Weights of a small mixture-of-experts language model, trained from scratch on English Wikipedia: 128 clamped SwiGLU neurons an expert, a variant of Adam for the experts.
Below are experts of layer 4 (counted from 0) of a mixture-of-experts language model. Rows are named router (the router's row for the expert), gate (a neuron's input weights, with its number), up (a neuron's input weights, with its number) and show model dimensions 0-127. Each number is 200 + 30 x the weight over its row's rms, rounded and kept within 0 to 999.
Before each expert's rows: a language model's description of what the expert responds to. This comes from a sample of Wikipedia text that the model never trained on.

# expert 15
Description: Hyphens and list-item dashes, plus w, W, r, or, im pieces, as in shipwreck, Rawalpindi, aims.
router,220,214,171,191,216,102,178,211,214,214,189,195,147,139,165,172,189,171,237,170,208,164,209,223,233,165,160,216,228,232,277,194,207,174,248,184,139,212,161,179,192,202,215,212,207,203,228,177,200,190,230,192,189,151,205,198,246,166,176,228,183,169,178,147,204,151,197,170,247,216,157,171,182,214,154,188,206,220,151,211,212,243,174,208,190,244,207,180,184,223,159,198,197,196,239,182,170,209,125,168,177,194,218,198,228,191,188,195,188,191,224,143,229,180,178,207,273,216,254,231,206,217,203,158,208,167,176,172
gate0,144,223,257,228,172,214,173,200,229,168,174,197,177,219,234,200,212,241,183,184,171,228,193,230,220,184,211,190,213,247,212,224,223,205,111,187,188,187,166,186,235,209,176,159,156,253,220,183,148,211,116,170,211,104,264,218,169,203,192,169,212,187,225,217,212,150,160,157,148,208,206,198,194,226,148,197,155,214,223,215,224,228,207,231,140,216,170,207,159,208,151,205,204,230,155,210,204,228,258,214,200,213,217,211,214,195,180,202,187,233,222,200,223,222,157,210,208,188,193,164,205,159,206,199,214,224,204,232
up0,138,206,194,211,181,210,233,212,234,226,201,216,228,254,244,245,218,220,209,174,200,215,156,206,200,215,193,228,169,210,206,175,164,205,182,237,209,129,185,206,153,200,199,169,238,204,214,195,197,176,221,207,192,147,227,216,192,249,192,195,197,186,168,232,257,179,155,194,148,218,210,227,231,212,175,248,180,207,197,184,194,191,204,250,163,185,165,208,212,176,188,134,226,248,141,249,221,314,220,207,210,197,213,178,190,250,182,215,178,214,223,247,206,239,163,250,239,163,179,187,187,155,189,203,140,206,210,199
gate1,214,226,208,220,202,184,227,212,229,229,166,215,264,233,251,198,194,214,194,221,203,210,199,213,263,233,223,245,210,214,159,159,199,155,256,224,226,201,174,245,204,209,254,192,209,158,226,245,174,227,195,211,230,223,178,150,169,209,222,183,198,212,207,184,214,194,203,163,170,244,237,254,158,185,235,159,187,194,253,222,207,187,240,217,289,260,201,169,169,205,166,198,217,214,203,216,179,206,233,237,162,207,214,194,201,183,167,243,207,208,234,181,197,205,163,205,244,212,196,263,195,157,210,265,171,178,252,255
up1,202,217,230,185,187,205,248,212,193,214,229,189,248,244,200,136,222,182,185,280,124,213,223,161,207,239,213,248,195,152,227,157,200,194,206,190,181,184,178,215,190,212,201,175,227,184,231,277,210,211,201,210,230,201,229,203,183,133,206,186,232,214,168,247,192,238,226,210,220,190,203,210,221,190,247,264,200,206,251,181,194,185,208,254,231,188,208,260,186,256,196,218,117,167,183,234,240,173,218,201,217,206,171,157,185,219,175,258,196,217,187,170,198,166,150,201,243,213,208,167,205,218,178,190,229,236,212,208
gate2,224,197,215,204,222,180,236,228,190,169,180,192,186,209,204,222,244,206,228,204,138,197,206,224,252,184,190,202,172,165,165,248,230,214,149,267,245,142,160,175,157,166,208,227,236,234,207,195,197,191,198,210,216,191,158,170,172,198,202,219,234,241,127,239,152,206,231,218,203,186,227,189,252,260,237,231,210,177,178,193,252,210,223,244,222,245,246,246,198,225,210,188,216,215,183,196,178,179,211,199,182,287,160,163,203,219,219,227,183,176,154,181,217,203,194,208,171,169,212,183,167,140,236,156,202,189,238,194
up2,232,242,206,219,218,195,287,263,166,171,188,225,199,193,174,234,247,187,203,218,208,186,194,239,231,202,168,209,170,185,128,231,162,243,172,198,195,166,205,226,159,154,160,249,261,254,207,206,225,172,208,204,184,181,152,162,192,209,172,231,225,169,166,209,209,218,201,168,192,248,220,156,245,218,191,220,221,184,191,208,144,211,228,244,191,233,204,188,237,190,188,212,201,190,191,152,236,193,235,186,188,261,186,255,194,207,213,223,139,167,201,226,189,190,168,231,227,192,208,174,216,157,280,189,206,216,204,176
gate3,200,190,268,195,183,188,223,201,166,166,147,156,177,182,207,206,198,211,227,205,199,154,198,211,151,202,188,201,131,179,199,298,175,140,207,219,211,151,180,192,232,210,181,227,190,172,138,204,176,219,191,202,206,198,192,195,233,167,233,199,184,229,252,238,141,160,197,241,193,158,151,181,209,229,143,218,205,205,192,151,222,212,224,171,161,216,246,230,175,150,172,204,208,177,173,165,157,176,185,230,178,151,161,237,182,233,192,229,219,157,225,235,189,181,215,209,203,216,226,234,213,154,178,143,218,213,205,204
up3,212,206,216,200,193,194,209,194,195,164,171,170,176,211,152,179,217,215,202,234,225,176,168,168,207,180,195,193,176,227,196,237,167,205,202,218,234,221,162,161,221,220,186,236,230,181,191,242,152,167,199,158,197,231,195,208,228,182,174,217,176,199,253,247,184,244,198,196,147,200,175,199,211,260,208,237,229,171,211,174,250,158,199,151,212,217,233,191,155,195,178,192,162,200,155,137,145,239,150,212,174,210,184,207,172,246,207,239,235,237,224,267,150,198,182,181,202,203,230,196,185,182,204,120,116,254,234,190
gate4,209,151,215,202,197,203,153,240,196,156,178,213,256,168,218,214,171,141,224,223,233,177,198,170,247,167,207,233,179,213,166,191,244,197,210,168,189,114,252,223,199,199,197,199,217,135,165,197,215,181,202,193,200,168,214,213,179,186,203,182,159,207,190,232,201,235,172,229,208,214,243,222,255,237,226,171,195,172,168,166,205,207,155,186,191,165,221,200,260,192,149,172,236,240,174,250,211,222,213,188,222,168,208,186,180,196,187,208,231,187,228,180,276,187,243,254,178,204,194,144,243,223,214,230,160,222,268,188
up4,194,166,215,204,180,216,197,231,210,196,206,206,206,194,209,198,170,137,189,183,209,176,209,146,192,183,175,220,177,251,198,178,214,225,206,158,179,150,217,248,163,176,208,191,205,161,177,232,212,125,207,216,210,156,193,216,175,192,220,184,167,182,245,215,173,255,153,239,211,223,247,216,270,234,243,151,195,164,198,135,185,183,150,253,193,202,133,213,276,188,187,200,192,224,205,249,235,199,191,191,211,175,235,192,211,213,170,210,209,171,194,171,287,191,199,252,168,159,195,184,197,218,215,216,197,220,262,185
gate5,178,199,157,225,179,191,238,186,286,219,173,186,201,198,190,251,177,247,218,239,208,187,244,214,268,189,210,166,191,212,236,143,171,227,155,217,200,147,156,231,218,193,188,141,189,158,239,259,167,181,189,207,187,194,228,165,191,279,183,166,214,189,194,211,206,216,202,178,185,217,227,242,205,207,217,216,233,184,196,196,255,223,189,212,205,242,245,220,187,194,179,206,185,222,189,189,190,185,189,188,171,181,229,167,184,207,228,235,220,178,218,175,236,204,167,141,182,215,134,206,155,227,141,225,144,212,264,180
up5,156,167,222,241,172,204,204,197,220,219,232,161,229,203,156,246,205,253,230,203,214,196,245,200,239,223,238,176,190,204,230,180,212,199,186,234,179,184,204,237,181,240,200,206,233,178,215,227,195,207,167,175,175,135,221,221,218,248,136,160,225,145,211,220,197,282,245,193,170,228,219,230,202,242,226,263,199,199,252,193,208,225,186,156,194,220,237,236,145,233,250,199,165,191,172,153,186,230,181,218,184,175,184,209,213,263,199,177,202,248,205,195,163,223,167,164,183,209,219,246,205,202,220,150,149,214,218,183
gate6,219,185,210,213,181,223,247,186,198,281,196,254,241,195,182,246,225,199,225,186,183,252,186,182,205,224,180,184,183,193,197,259,124,257,185,180,213,185,169,170,227,171,201,211,159,175,172,239,158,214,214,239,191,193,179,213,189,184,170,225,258,251,186,195,212,189,213,147,211,261,221,239,236,220,188,218,236,204,192,213,162,218,192,241,280,235,144,175,188,209,213,182,179,155,208,203,176,180,188,211,218,192,162,168,167,248,214,209,210,213,227,171,191,214,178,226,209,199,167,220,165,106,214,235,196,180,230,183
up6,156,119,227,235,168,224,209,180,210,253,198,204,252,220,183,197,196,230,253,157,209,227,158,200,205,215,182,173,192,186,184,211,136,262,221,183,233,201,215,141,153,208,141,186,197,177,152,178,181,166,224,171,147,236,230,220,210,192,139,260,218,223,219,195,185,183,138,186,214,219,270,181,144,216,169,189,203,215,194,226,137,187,176,190,227,164,181,208,197,226,200,230,166,183,186,255,184,180,193,225,225,199,216,229,191,197,198,180,222,233,213,199,155,213,149,212,218,161,203,218,224,149,224,202,214,177,184,207
gate7,241,205,228,211,169,239,209,214,244,180,175,178,219,223,152,178,178,239,190,187,180,200,207,192,180,225,227,125,212,169,200,257,195,170,207,241,182,121,197,247,144,194,212,213,236,205,214,174,221,193,191,229,208,191,222,220,186,155,224,246,165,241,224,166,222,236,146,235,196,180,201,191,193,275,176,212,246,200,230,205,268,147,180,195,222,151,229,229,133,172,206,183,198,201,201,243,148,238,212,186,174,228,203,197,157,183,228,193,200,167,213,194,182,201,214,190,183,136,208,215,231,216,162,184,174,140,210,227
up7,175,187,174,236,204,201,224,175,226,241,172,165,237,199,235,239,210,196,262,247,195,268,203,177,179,233,188,213,238,172,177,259,198,187,194,211,175,178,187,199,186,201,218,240,164,156,252,154,171,196,203,222,213,173,182,203,135,187,203,190,209,201,207,235,214,160,158,202,191,224,214,185,195,175,232,157,202,234,220,144,196,201,188,236,181,252,256,237,142,228,178,175,251,144,253,181,151,227,199,200,195,176,270,195,181,229,166,239,226,230,177,158,191,213,192,194,161,218,177,236,245,180,210,204,203,217,144,174
gate8,169,188,216,226,156,192,247,234,203,163,196,198,234,211,176,123,261,220,217,188,234,164,243,216,189,239,168,182,202,225,265,194,225,145,193,208,165,210,203,251,250,222,170,214,201,178,184,231,170,191,149,155,169,187,213,207,239,203,231,142,201,210,231,220,194,181,176,174,215,172,247,229,163,174,233,218,145,231,217,203,193,191,167,247,239,181,252,195,213,178,213,220,241,168,201,272,246,183,195,179,204,250,221,185,213,185,222,224,221,201,170,245,152,206,191,191,189,154,182,167,187,208,157,261,211,215,203,191
up8,226,223,283,240,176,221,202,205,197,156,195,183,183,222,168,174,239,191,185,222,214,190,202,215,184,256,187,195,221,216,208,189,247,175,164,151,173,212,221,182,250,258,169,205,213,186,169,192,162,177,180,240,213,177,241,236,241,180,225,192,189,229,208,237,189,216,242,140,184,246,220,191,208,172,254,213,172,164,211,166,194,166,245,182,217,256,202,221,199,261,195,228,253,141,155,191,225,147,201,231,148,199,180,188,178,188,185,258,226,192,158,229,219,177,219,140,186,197,188,194,226,227,190,239,205,199,259,216
gate9,152,253,200,193,221,171,186,177,214,132,167,176,237,255,147,173,230,201,188,177,197,190,212,179,192,189,241,228,180,196,212,162,199,226,216,239,184,213,201,239,172,191,209,163,229,191,141,175,206,180,159,195,143,160,157,216,189,194,228,195,191,213,222,195,178,226,206,196,228,159,226,223,207,198,146,185,204,177,214,191,192,193,182,199,176,147,182,277,174,202,190,151,236,189,231,235,157,236,193,188,265,188,174,177,219,201,203,231,233,228,143,170,138,233,243,169,196,158,190,228,226,137,184,209,264,182,179,156
up9,196,249,189,168,216,180,208,175,226,174,211,200,236,224,159,153,192,228,173,232,157,207,202,202,240,138,221,245,186,225,189,164,223,187,250,230,201,177,171,233,173,210,230,207,218,153,170,198,193,224,221,204,191,195,186,260,208,211,232,207,207,174,172,204,204,198,220,170,193,175,223,211,186,166,184,193,212,186,221,235,205,231,204,207,241,156,136,193,231,160,184,155,188,191,180,202,163,250,211,198,238,217,192,230,218,203,167,237,203,328,166,226,221,252,208,220,149,171,200,198,168,177,143,242,218,159,148,150
gate10,202,255,202,143,231,203,244,197,211,211,167,224,200,238,185,136,218,187,180,271,171,212,229,206,198,161,200,177,193,175,229,223,154,169,173,221,179,115,164,259,177,159,224,191,209,173,199,231,205,154,176,215,146,148,177,208,221,186,230,173,209,261,210,228,200,206,260,164,218,231,246,231,270,201,221,196,181,179,162,197,244,209,224,198,202,135,170,253,222,191,191,181,162,214,179,229,185,228,231,194,174,184,165,229,239,223,231,162,176,191,184,202,189,166,172,179,199,182,203,222,190,221,180,237,193,168,219,191
up10,230,167,207,201,185,210,218,228,238,217,227,217,201,215,188,114,207,203,204,240,138,136,197,189,220,181,193,190,227,180,227,230,163,211,148,197,184,186,187,226,252,225,154,206,212,224,129,229,216,192,176,220,168,175,173,180,210,219,233,189,180,195,221,257,190,202,200,184,216,194,191,200,223,204,158,182,177,169,196,218,214,190,172,183,221,167,194,226,202,175,180,252,163,200,135,222,201,179,188,173,181,224,172,213,243,185,178,206,191,187,176,297,141,245,114,124,212,159,163,206,239,224,173,205,186,214,175,205
gate11,180,178,283,190,211,219,191,202,211,208,183,187,228,231,163,223,232,143,141,245,168,223,217,203,274,201,224,225,180,178,218,172,195,232,177,235,239,201,179,190,197,212,158,207,218,248,204,207,213,227,220,197,161,174,184,157,167,256,152,186,241,204,212,209,203,197,184,187,170,187,189,207,220,257,150,256,176,223,295,192,187,211,236,154,197,120,200,203,180,220,209,244,212,197,183,231,160,214,163,203,173,230,159,240,223,237,192,153,204,183,191,168,200,192,177,211,205,197,255,216,216,217,145,193,200,197,178,232
up11,225,220,286,223,234,234,220,230,187,157,137,192,174,254,150,203,195,186,164,256,185,167,228,207,234,196,227,192,201,221,227,207,195,229,154,253,259,193,160,222,195,209,172,256,214,230,160,216,191,218,244,178,203,232,246,206,177,255,193,172,194,231,226,225,210,211,196,162,208,169,224,169,153,252,174,199,177,227,265,240,206,196,246,180,231,193,263,202,192,230,165,190,215,183,173,182,187,191,178,179,151,189,200,192,210,181,227,165,224,246,160,160,216,200,225,181,185,217,210,196,145,196,182,202,223,177,250,199
gate12,183,148,201,197,214,198,199,205,214,238,163,230,212,169,210,192,223,221,259,215,204,191,266,188,230,215,231,122,152,223,202,199,208,248,194,226,229,195,132,182,197,178,211,194,204,173,218,243,141,219,204,227,237,214,198,201,219,224,220,213,233,164,200,213,171,180,265,223,226,209,181,237,192,199,222,206,167,190,199,240,218,155,164,215,198,263,161,224,232,125,215,202,206,180,194,220,244,214,155,184,232,196,174,196,220,236,220,200,168,188,192,217,219,219,187,142,214,199,125,185,192,189,216,172,138,171,289,184
up12,190,126,225,219,227,201,210,228,184,186,149,178,199,219,235,105,201,213,209,183,162,168,268,145,218,225,195,178,171,189,189,191,188,288,153,231,200,170,172,190,209,199,236,187,276,176,221,176,157,236,172,189,249,199,249,186,211,214,203,223,209,196,207,237,161,205,220,176,231,191,180,181,200,192,215,200,176,166,208,249,227,153,189,214,192,222,163,236,235,195,184,215,164,255,169,244,213,215,180,145,197,201,174,183,180,231,233,200,183,152,149,206,227,172,156,162,180,205,204,180,207,211,161,164,224,199,215,203
gate13,151,180,211,169,219,185,241,212,165,228,139,225,236,248,223,173,245,188,220,207,233,215,184,200,253,197,211,209,209,205,181,177,171,239,225,217,221,220,204,228,251,201,215,173,224,197,200,243,147,212,227,225,208,188,187,163,174,245,215,200,181,194,238,193,231,246,207,220,205,210,181,196,197,167,176,240,162,254,254,223,235,195,189,229,177,189,211,244,180,164,179,218,185,201,141,224,226,185,132,217,172,182,155,196,181,224,245,192,201,136,159,205,213,217,158,248,234,204,182,209,212,222,223,311,220,158,200,244
up13,173,184,189,237,230,199,241,202,130,216,180,215,180,210,216,157,224,230,248,181,207,203,201,201,239,164,231,203,230,183,236,199,208,228,250,171,199,187,207,206,171,213,245,177,184,152,151,233,129,230,229,205,229,212,199,246,204,198,253,200,207,209,222,205,234,169,239,161,199,203,193,178,178,177,190,183,165,223,220,205,163,223,166,228,201,223,200,169,197,144,181,152,148,173,175,210,193,196,196,188,235,210,169,236,193,255,220,225,188,191,175,233,232,210,175,196,226,202,165,199,217,159,224,186,300,143,131,269
gate14,214,192,179,223,247,206,221,214,194,195,171,173,241,194,182,203,155,183,248,214,136,201,215,210,257,242,272,175,181,232,178,238,160,217,201,218,236,194,203,208,184,185,215,214,176,239,162,228,166,229,241,153,158,231,175,198,201,177,176,197,199,211,204,200,200,201,160,200,156,202,239,212,268,248,169,176,210,161,226,176,185,188,212,134,181,170,183,197,192,241,163,211,174,194,177,215,182,245,210,210,234,212,210,209,115,253,232,242,200,188,200,174,159,243,196,170,212,180,210,158,242,214,217,141,179,189,137,246
up14,230,219,136,196,234,182,227,255,199,261,182,200,202,172,185,199,177,165,217,225,219,221,187,215,243,224,242,120,193,230,197,234,162,234,191,235,173,223,144,254,187,166,193,212,195,190,193,210,202,184,212,171,195,241,195,175,206,196,192,179,205,148,182,200,232,243,247,175,158,246,260,215,227,154,163,219,151,197,191,203,210,195,181,194,217,200,152,185,215,227,186,210,191,182,189,227,155,204,206,177,210,252,257,212,214,197,240,195,194,209,230,194,200,239,114,188,244,200,180,209,237,253,241,164,164,250,181,155
gate15,202,239,191,145,219,231,175,212,228,197,222,201,242,195,195,187,171,199,225,185,171,181,217,153,174,215,177,155,212,160,196,212,202,201,173,209,255,172,178,227,209,219,229,192,223,221,195,286,180,167,224,212,210,150,219,204,186,148,242,169,217,226,227,189,102,182,245,204,217,217,200,207,241,247,177,193,149,183,170,179,236,162,202,177,161,139,224,229,218,191,235,186,190,163,181,231,184,181,196,236,221,234,178,195,212,221,191,271,255,184,188,188,135,187,207,197,231,177,189,276,201,181,235,154,187,227,174,198
up15,236,169,162,223,151,189,297,211,228,233,209,246,208,195,195,182,225,175,196,211,202,216,209,156,186,215,190,124,222,187,196,224,186,265,179,188,207,225,177,218,154,193,191,251,216,202,161,241,198,207,165,184,213,205,205,219,184,220,193,195,202,221,167,228,160,143,223,203,181,233,240,211,279,203,204,207,199,215,172,186,204,239,195,193,228,211,156,215,195,175,202,173,204,187,196,180,222,205,151,231,214,230,183,235,173,245,175,211,173,219,196,290,183,170,168,195,217,184,145,239,234,193,265,186,112,226,200,200
gate16,226,231,215,222,235,163,189,220,247,231,165,212,208,185,145,162,205,193,186,205,200,246,233,175,217,180,170,193,159,192,163,212,166,219,188,224,158,240,154,194,242,209,218,256,216,194,247,178,186,154,160,209,171,209,203,176,222,236,202,178,278,134,170,233,202,170,186,234,281,118,180,193,208,221,197,187,194,176,225,278,219,203,195,209,225,172,190,173,226,201,198,182,203,256,183,240,175,213,225,207,256,191,209,193,212,196,169,260,213,205,200,215,239,219,196,154,245,226,158,201,184,179,160,202,196,226,228,198
up16,211,239,169,201,237,198,212,169,239,196,197,206,178,200,187,176,127,220,212,241,213,233,238,156,163,206,216,179,233,159,149,229,189,254,232,168,180,212,156,167,236,210,209,190,216,214,225,197,169,175,237,144,190,240,231,168,206,247,221,177,233,181,183,251,214,163,160,212,261,115,189,169,137,217,214,174,191,209,252,251,244,223,172,224,165,190,238,167,199,185,238,193,175,249,181,225,169,212,229,230,248,212,217,173,201,188,167,232,212,189,187,161,222,221,183,175,223,221,145,228,204,217,188,171,191,191,205,198
gate17,196,172,193,173,151,200,223,212,196,250,216,262,196,183,219,144,183,174,293,152,193,217,164,224,211,218,225,177,209,208,184,262,177,169,226,192,240,193,170,175,154,203,185,193,213,183,165,250,236,214,187,163,240,205,197,154,144,203,193,168,162,170,278,256,152,212,219,203,189,204,171,165,168,193,173,216,222,186,202,178,230,210,206,199,167,212,141,233,230,169,193,191,219,188,175,168,199,200,208,187,209,171,191,222,207,223,158,202,180,224,168,270,238,229,208,200,193,248,161,234,213,232,240,220,150,220,233,229
up17,216,188,222,202,255,190,193,161,234,197,161,232,196,176,209,173,233,230,223,190,176,192,193,201,229,195,215,207,177,204,192,255,232,194,175,164,186,234,171,172,205,268,211,193,212,212,192,229,168,232,215,241,237,117,254,154,202,198,133,152,178,204,199,223,154,210,232,235,207,162,135,179,217,211,215,186,194,118,191,193,215,192,206,174,242,235,174,173,239,176,194,135,187,211,204,204,184,154,191,199,159,172,140,232,266,194,141,217,211,209,196,200,209,191,231,157,164,232,188,177,193,169,176,219,163,167,225,205
gate18,171,232,221,223,195,217,191,237,216,175,174,200,187,210,204,179,200,166,234,239,171,199,187,164,164,215,215,204,190,194,154,163,235,223,179,223,220,178,200,175,201,202,259,161,173,269,226,189,153,191,221,225,214,229,207,211,232,159,217,209,221,187,226,230,237,218,223,240,222,236,210,241,242,264,222,218,250,184,171,211,184,162,256,255,154,195,202,206,198,152,194,187,202,170,171,232,183,122,197,208,258,175,194,194,234,227,149,239,169,194,168,216,174,256,231,245,229,196,190,159,218,155,193,175,190,127,206,161
up18,222,232,200,203,159,181,178,172,223,219,191,203,200,190,214,134,247,200,166,186,161,173,235,230,184,215,241,153,228,189,196,194,185,186,179,165,236,216,197,213,223,171,214,204,175,198,206,219,239,230,137,150,227,240,226,180,216,204,178,182,206,173,250,247,258,171,245,204,195,173,183,209,234,229,238,219,225,204,210,244,198,157,161,259,239,181,163,169,240,124,190,152,154,216,180,169,170,152,151,215,202,175,153,213,221,152,209,188,183,238,146,213,255,238,197,200,210,173,172,213,159,201,174,216,154,189,200,194
gate19,188,228,229,195,122,192,118,203,178,257,204,180,253,223,178,154,214,179,207,205,187,220,214,202,172,233,159,223,197,114,199,223,211,215,177,168,159,236,176,219,227,213,193,220,210,230,205,231,200,143,177,200,186,195,176,210,205,165,178,136,210,179,214,258,224,220,189,180,171,197,253,220,206,253,185,239,218,179,164,214,155,179,144,198,250,246,224,197,235,193,213,233,230,200,205,192,209,147,251,209,172,172,213,158,248,226,211,213,252,204,205,240,218,217,215,159,183,165,157,194,181,184,217,167,168,215,220,193
up19,199,235,232,196,261,200,152,139,214,186,261,214,237,209,137,179,178,217,182,179,177,248,185,235,196,217,194,226,212,178,201,170,239,172,162,216,233,166,237,186,169,166,182,236,197,243,216,226,200,218,223,166,200,169,223,215,210,156,191,177,269,201,175,182,145,239,176,184,185,157,214,174,172,246,221,234,245,182,191,244,239,199,241,188,220,178,208,195,238,180,203,175,175,207,208,174,197,172,194,254,192,153,141,146,219,197,164,199,231,200,216,172,186,258,266,218,163,185,238,182,183,157,159,204,166,190,207,194
gate20,158,182,203,224,227,187,172,232,187,230,158,209,218,210,204,201,188,180,171,196,201,234,217,173,201,243,193,125,173,207,199,161,164,210,188,240,203,210,152,269,233,158,212,184,236,146,184,271,177,215,181,220,188,178,216,180,149,170,231,150,208,207,167,232,198,175,186,203,205,225,258,178,187,195,216,185,233,196,192,208,248,227,137,236,218,226,242,225,245,201,170,180,169,241,232,216,162,175,198,189,177,192,238,133,208,194,243,234,212,202,225,267,240,172,160,166,194,207,163,197,183,202,193,137,211,242,226,240
up20,169,187,181,199,256,186,189,195,169,220,165,196,218,217,230,214,203,213,132,176,172,254,229,247,208,224,203,253,191,206,196,192,245,176,265,221,212,259,160,283,199,171,226,175,165,218,217,227,178,205,207,190,264,193,215,167,136,203,209,158,214,196,192,233,246,186,193,206,238,177,202,195,168,167,200,173,216,211,260,194,257,219,149,178,173,163,201,215,217,192,163,178,173,175,210,210,249,209,192,222,231,199,267,211,186,239,223,188,220,268,214,185,207,207,153,248,148,198,187,169,201,252,184,198,189,191,197,221
gate21,238,238,234,191,156,236,227,201,194,155,179,247,183,227,189,177,160,236,180,210,189,210,197,150,173,209,173,166,142,128,205,265,223,163,162,175,203,194,193,196,206,186,159,178,179,194,187,221,231,200,151,184,214,201,230,231,242,209,194,231,192,187,188,243,135,136,222,238,240,223,178,187,242,221,189,196,227,233,141,149,212,196,201,217,186,209,219,227,188,151,188,190,171,172,141,210,190,153,228,270,203,207,155,143,201,240,169,170,227,199,211,239,197,174,218,191,213,195,211,228,236,152,200,191,217,241,227,208
up21,221,262,156,172,229,162,195,189,185,159,157,233,175,221,204,170,158,202,190,136,132,194,182,147,181,195,222,211,149,189,199,198,254,185,172,206,211,171,201,162,266,181,188,193,222,254,243,206,202,210,213,209,227,193,231,179,223,159,162,224,155,204,207,203,157,174,226,270,224,197,140,187,190,222,214,168,202,220,173,185,210,162,193,204,173,181,227,217,175,161,197,219,223,217,162,169,142,214,177,240,201,245,199,162,224,236,162,187,227,237,219,165,194,211,227,178,191,161,260,244,192,167,172,203,225,247,195,165
gate22,183,198,208,238,224,191,237,198,221,225,221,192,187,194,156,235,148,222,190,187,181,265,156,175,159,158,212,202,196,236,227,166,213,161,179,299,250,187,159,225,190,186,221,188,181,205,189,198,205,208,243,165,237,214,158,223,230,226,207,207,179,199,149,213,189,201,237,216,162,160,236,222,176,149,214,235,240,184,214,183,187,180,264,215,168,223,206,161,204,178,168,211,196,229,196,238,231,160,200,198,204,153,265,193,214,260,197,221,211,215,224,177,226,177,209,216,192,163,132,188,163,200,170,133,226,169,248,190
up22,157,231,216,183,210,201,216,246,173,213,198,207,255,224,141,263,189,157,234,192,155,247,191,213,236,211,207,183,125,191,159,223,169,207,173,198,219,205,189,211,200,210,177,203,234,204,173,208,203,158,168,238,142,191,184,172,204,242,223,212,210,168,200,222,202,211,175,233,207,189,190,219,205,238,187,248,230,161,239,167,133,205,202,219,133,163,161,244,192,194,165,198,236,189,250,213,263,218,244,194,245,217,158,234,230,232,181,208,186,209,238,244,193,219,175,175,236,217,217,141,176,220,196,128,190,202,210,177
gate23,235,192,177,194,233,218,172,201,178,178,228,180,165,253,171,162,138,239,228,174,209,227,199,222,191,215,199,226,206,228,249,165,180,150,222,181,207,193,276,283,177,196,205,226,173,223,187,198,210,181,200,220,131,243,186,172,210,163,210,256,190,193,251,232,181,158,210,189,187,160,197,201,176,180,246,243,273,183,253,195,225,237,178,253,197,180,262,224,238,174,183,192,179,220,240,163,199,206,192,180,238,186,176,224,186,202,163,221,197,229,172,209,221,208,219,260,189,145,185,176,165,218,182,209,231,204,209,182
up23,201,215,269,177,193,214,166,177,205,182,164,208,162,197,207,145,192,240,227,194,165,175,247,210,126,241,204,166,205,238,167,200,175,191,163,182,185,197,181,195,257,155,206,222,247,208,192,185,182,208,207,226,193,222,261,174,201,233,205,231,190,239,138,209,175,182,223,197,240,200,245,200,261,192,179,204,200,166,186,182,201,197,229,220,165,192,218,244,281,151,229,170,219,215,207,190,233,201,248,259,169,158,177,149,245,222,136,206,195,153,184,266,199,217,163,224,189,186,206,172,233,174,190,214,216,212,200,210
gate24,164,224,237,190,175,204,256,180,201,197,184,260,202,210,191,176,175,177,183,224,180,196,186,208,264,229,216,197,151,229,180,270,161,185,209,275,244,179,181,191,190,224,221,212,241,206,184,248,227,186,199,174,228,185,173,164,129,223,235,200,226,149,193,249,137,189,191,190,231,182,199,191,208,266,179,199,197,166,217,182,162,237,218,187,207,249,236,200,188,165,144,182,151,192,164,212,131,232,250,211,157,216,181,210,179,207,164,222,202,196,215,201,205,170,213,202,193,200,217,199,165,153,211,239,238,179,248,234
up24,174,242,204,181,177,228,277,187,221,186,177,192,183,189,189,189,235,191,194,237,229,185,231,244,252,214,195,225,152,220,193,241,198,139,195,224,223,191,187,160,191,247,198,240,231,208,192,225,205,170,176,212,189,173,181,214,191,249,207,174,202,181,229,264,153,185,172,147,231,154,187,223,228,240,215,170,133,186,188,185,148,254,211,185,167,220,236,198,177,188,179,189,220,119,167,161,145,215,228,192,138,189,211,225,209,200,221,214,204,225,198,173,229,162,180,216,168,176,228,209,182,166,256,221,256,186,196,241
gate25,178,175,202,199,196,213,172,243,217,146,107,238,209,175,199,193,161,209,142,233,188,192,226,186,235,203,205,173,133,220,177,173,142,212,193,207,182,196,208,199,189,245,211,213,223,241,225,211,151,175,198,199,189,179,178,248,163,228,245,189,192,239,261,182,190,165,113,159,251,191,188,239,232,198,169,191,194,202,204,235,208,221,211,155,209,236,220,167,228,205,215,202,189,223,227,257,222,197,218,203,161,275,252,154,160,170,202,178,209,226,228,183,198,199,128,168,195,204,214,196,203,200,229,217,168,185,187,218
up25,182,213,210,186,216,191,138,228,180,150,113,205,146,188,179,123,199,222,169,237,153,145,211,157,244,247,214,204,207,223,185,201,117,207,209,211,224,250,188,223,245,242,219,209,214,179,237,195,138,222,171,160,203,199,192,245,231,226,206,198,198,248,200,246,189,203,197,161,209,192,197,215,198,234,198,190,199,175,194,199,235,197,198,188,241,260,241,198,229,148,212,227,152,200,180,190,155,220,234,184,137,201,198,205,155,209,189,201,223,185,161,232,236,218,201,150,198,203,193,191,197,176,249,171,207,196,198,231
gate26,215,228,241,215,190,210,202,156,200,212,241,204,206,244,168,248,227,177,177,183,190,159,183,207,262,204,253,242,237,187,119,133,237,207,206,188,225,234,200,180,241,223,197,229,231,257,213,247,172,195,206,203,177,219,182,218,275,214,194,219,205,185,206,193,217,193,141,155,169,209,241,260,228,242,208,187,268,203,271,196,179,222,182,236,184,168,233,193,149,248,183,225,153,260,194,197,197,203,201,245,210,199,197,184,140,220,210,192,208,206,187,193,160,232,187,210,184,179,221,155,223,173,207,204,201,211,203,218
up26,203,210,247,182,150,216,213,215,193,200,146,212,241,210,174,219,194,209,180,206,191,182,217,204,179,140,220,218,235,126,196,160,187,216,153,171,202,197,189,232,241,238,189,176,256,202,159,212,174,184,212,193,244,198,192,208,236,178,211,241,203,152,205,218,167,238,204,205,211,194,224,229,160,176,211,232,274,173,228,228,214,168,170,247,198,198,193,231,239,207,189,229,163,212,195,264,230,188,191,260,234,263,175,162,218,207,226,270,213,176,197,251,155,242,185,236,230,183,150,173,193,184,150,232,198,173,208,244